Weights of a small mixture-of-experts language model, trained from scratch on English Wikipedia.
Size: 13 layers, width 96, vocabulary 16384, 11.1M parameters.
Below are experts of layer 3 (counted from 0) of a mixture-of-experts language model. Rows are named router (the router's row for the expert) and show model dimensions 0-95. Each number is 128 + 24 x the weight over its row's rms, rounded and kept within 0 to 255. Numbers have three digits each.
After each expert's rows: "raises" lists some tokens whose logits its average output raises strongly, later layers aside. This comes from a sample of Wikipedia text that the model never trained on.

# expert 77
router:090164092109128157115133147093109103176109160142131103114124098168138162087132138135109093132115167121143139132153118125131143136157134112185095121132131146140158124138149144113164127102154142150147130150148080102115107129125101110123171073127131153126123181157109161135110105115093087147
raises: ":", " to", ".", " that", " of", ".\n\n"

# expert 72
router:140120144120125173083155171112100110139127162155108130163107102106163089114128117095138138102125130125115105157164138106139144125135125143153117090161126149113118164131112128119069137122142151107170124137134128130099131140088128059141164163151102087139143137157102162168096141133143096128
raises: ")", " in", ",", "),", ")\n\n", "/"

# expert 75
router:095148116132103115120115132143113152175114132092167155131115135135141140109117114149112094149134098133160155166108116097102123086147119112156181147095141101108154129139119144138119090157176105134150114152131086083102072142101119147122125170138133150115136121116063153137102104129151105131
raises: ",", " to", "'s", " and", ":", " for"

# expert 11
router:141123118140090109123121153136113165097121120159104107093170129081091097178143104147140157115134142117122171132106093100141130137108111121171127142119167148149165138133122143114148076165126105110095108077119111152109101128119087121100087141101102110128128109140127093102147112126096153101
raises: ".C", "ipl", "urs", ".B", "reat", "acing"

# expert 73
router:158151140122100159099106139104171137127163177117123167149090108100130116148139114134145117145116135141086119114138120132140134123125117109117116109119090120127140193153104120166147153097091152125152112136108155141157065098154157154139173091161146139097118107108120126112150156115136177113
raises: " The", " They", "The", " Additionally", " Their", " Also"

# expert 51
router:118120161118132106112196126131137116133122160128188118139106140138150137135100102137132148109176133125083144107159126148153148109163111134128140124121166149126166139137135162116103098122149124120123110138163121146086109119102124115117161153156076151145156150150082167108153098150163183135
raises: "ace", "ivals", "well", "uments"

# expert 66
router:088120104093146170126141136075152131112145128117105151204150114109101095135073114123145104178098116094138153136156127134123130144146122143086111104074111131155144136142104143135082129168155105153127106122119148125154122103123115145128129144096136124103153093111131099121157103124164108134
raises: "st", "g", "al", "p", "th", "h"

# expert 76
router:159132094132103090127133106127143129112101100134116173169112132111109124189116129105136159100136118101117163156118140157120133145152193129133123156125145128120139165126116144137115138108129097092119121100060096126163165124098120106155127147107163104182134111127144140104125130144156117183
raises: "s", "st", "ly", "-", "-s", "–"

# expert 63
router:107149146115157132154138106155159089117154122133105111151137126133127195106107125102102126125120112113149087180095095137148098103135173135093153171141113125121142122128122119141114122096072099136099131098115140135149095130121093152132114113103171134122119099105094114115161116186104120163
raises: "ig", "est", "er", "ar", "y", "ice"

# expert 69
router:168126095130126141105138154132111101138147127085130109130176129134091115145115097167136100160119149109088125131122159138164137156179135183149105139108168111128164079107159134138143094140143140154128130139067103147151100138149123124128110150101105110129101121128175121116109077124120159129
raises: "-end", "ills", "MS", ".", "rop", "irst"

# expert 78
router:108127160138082106159156106161145193147088125142104115141084149123149099103089127127119121117127157092090139105151112146137121127115094112132132168145128092109095123122102148134150107136129106121102146098148098121132074136110103130092111127120165086120143165085113140100175133133155139117
raises: "ing", "ers", "es", "ings", "er", "ed"

# expert 16
router:148075104129158126073121126101113101139101100152149131128159103128151137155143147107138088135087115142125150118126122155113129140104114111112099107128104156138107134119161159107105059122085173130129129136088108141157109115107125125127098128112107138083113111155079153091100107174153112127
raises: " including", " particularly", " respectively", " notably", " although", " though"

# expert 74
router:157138119161154105160106162103101134101120139118130098115111139132139137152145114156122114114170081134096072184100161110123158167115148126100105092137153117115096110146153126137141124124138146088112121157144149155134166120150112141131107120165109140153160099112155119085115107188122159115
raises: " Artists", "anner", "atives"

# expert 27
router:150141160159136127075131093136137180107119153138120162151148127149121112089113138108148123134111135126140094159147149126145175139109149122177129075168121119146138148127135138118106122132178140098157105137132159121115164138081174110144140119172096109114178124103122166133103118106137093129
raises: " win", ",", " as", " the", " his"

# expert 64
router:143148149101110103130100112122148113141126111143156101113109124097107102133125134149131172137093106134149105212103136124099146121155170121112123118115099147121119122137176115148080148126134148116120115155155152142151161128088116178117102169124114149088102108093132097161156087137111146153
raises: " latter", " main", " highest"

# expert 10
router:113095136117123150112171094163121095140091127098149107178128174155134105128116112129129126128141114155127129101114139123155130124146150168168118083109149160144118117133096160089116117131127179119132130157120153153120170105082130114135149128126075160176101108132107161110103100093108155138
raises: "'s", "’s", "stein", "adier", "bach", "tern"

# expert 70
router:124149142134138124103149153182125108107135136127137110123167118102128107153154136121166150158107097100169102134160159125115154145165121115104152106133133101097139144129150137153117082146148188181122102162146148137172167137144116108143129116122097148098133153153141147081121108078125158149
raises: " other", " their", " those", " any", " the", " these"

# expert 79
router:118099126142156115182126115136138114119116114124084107140129157127083090120132122096077151134157134104106114131110143115127149162115152129127075145142121101108077145136115106158104129112085134184108141083130136141134138106148137103111123097090155135152099126131076084156172110127107114147
raises: "ig", "im", "s", "ies", "ay", "ic"